Below are experts of layer 4 (counted from 0) of a mixture-of-experts language model. Rows are named router (the router's row for the expert) and show model dimensions 336-447. Each number is 128 + 32 x the weight over its row's rms, rounded and kept within 0 to 255. Numbers have three digits each.
After each expert's rows: "gets" lists some tokens that make up at least twice as much of what it gets as of all text. This comes from a sample of Wikipedia text that the model never trained on. Tokens count by the router's weight.

# expert 13
router:071139130129172146143144112083110105161128147154143119087097149107116147165109108070129132152105097132104132092125119110166158142132148078064069153124074091114083156153151167083126181146154090165119093076087191090113170105152121120193074084088120146097129102088130147196068091113099146177143120158059153148167095103124156161117189079123
gets: " a", " the", " an", " The", "The", " A"

# expert 2
router:133115072154107219095090180102117088125104118087159167126131101102137165188081095069140149117094091102109093150131152168188127073108133101143147156154144156143151131131157091190150159162131110131107156136094148138098133135104127115160102211094095127142123125116142155134183091135075101182063156137138082148130139119127131120192191058137
gets: " |", " ", " 0", " 1", " 2", " 3"

# expert 10
router:115173105103153125049191104150166126090088201103161081115088213154153168118110114147125128206111131122111106175164113082159118107095121126151101153143157142131137158133194120169138163117104099097112173112081109117174140093133162136102092121136126180126141125119068175125166178143161101099092150083134128100166165140160114134132103131158
gets: " of", " the", " and", " to", " in", " with"

# expert 1
router:172104106082115142114048096163080158164161086197123112129103097107130157138130128163168145132187163177167163129151173167132145115111100105136140098105164103108168224167138095187145143148165149140152152122154147134105146129094156176170150101166117111167114157131153099113121126089119127072089152121142077149068154175100149167125116159099
gets: "\n", ")", " =", "2", ";", "°W"

# expert 11
router:161084130118122215159077127135084126156105109176099077073132090107133102109170171114120167143079147171173091125116209135144110114108123112117103155115146067212158095094173144159143129073180159087114144145116124129107076186104165112140179154139089112144177119157158188124121162116202120093114161132100132190144147135143149111142109092114
gets: ":", " in", " January", " March", " –", " on"

# expert 7
router:156145117134151137139117089156072114109150106038129123139124119126137156116118150151143108122135132108086097058201151114109129201141114086065152126123121123133095140094084093100185097106110082159120135147124169137060149107119088147131192061100183041159098112104150143063166144118174182162126106132137185114140153110117175091088073182067
gets: " the", " by", " as", " for", " at", " to"

# expert 8
router:171116119057143159158137137117066091141113068123157109155113126109175119168120072150150073125091143110147078091059119107100118128163153156129099062156127169180100137067120136156125180123136077108099080137180065165135154184146126148178184127091119099107083120168161105068110106099108058117166147166182169144109129132176038125118107181153
gets: " |", " in", " New", " South", " United", " North"

# expert 0
router:149165126087155156174114088136205148094115151150116179193172102147122109085136124118102100128162124124118146211128161202138121103094126163094157136161124106150132085151129094141076098130093168165134161101154104128101117121114185170164094120158101120140139133091180059162105136128144096101135100079132097113136112099162074130176170068089
gets: " |", "-", "|", " ", " /", ";"

# expert 9
router:128103150173125132140133120145112134152159147093158074079134099165097113102061223160123080043131149091119184166201126096183159058184086151154109118113107074117124102078151182129136100118134088072141115105114133126172104140092181165119103201142126118100141127139089067141117113097138168109169151096055168174168155095064158112128148102155
gets: " and", ",", ".", " that", "s,", " which"

# expert 12
router:143132140134105136168167168173103098116141137150128131156139130112072139078125107183159075117131130040080151117106139090059132131107142088147076127135176129083111146173129064153109128054132183121156103095058124126073142047079099123099070115106128183103126115069100115168142129160070160115138154102142098150125130128133174065125153153119
gets: "\n", ".", " is", "-", " as", " was"

# expert 3
router:089143144132093080091112164092107150120129158093115139144126157194143181162151075164088106127119121174081163121074119089163162136073156102147106157111133104126124119079136158071095130103129065117179101074118160130175128128125109172127121125108148179114157177109085136154176120149151141114087123165141121108121154159085144128132069155125
gets: " was", " is", " it", " were", " he", " also"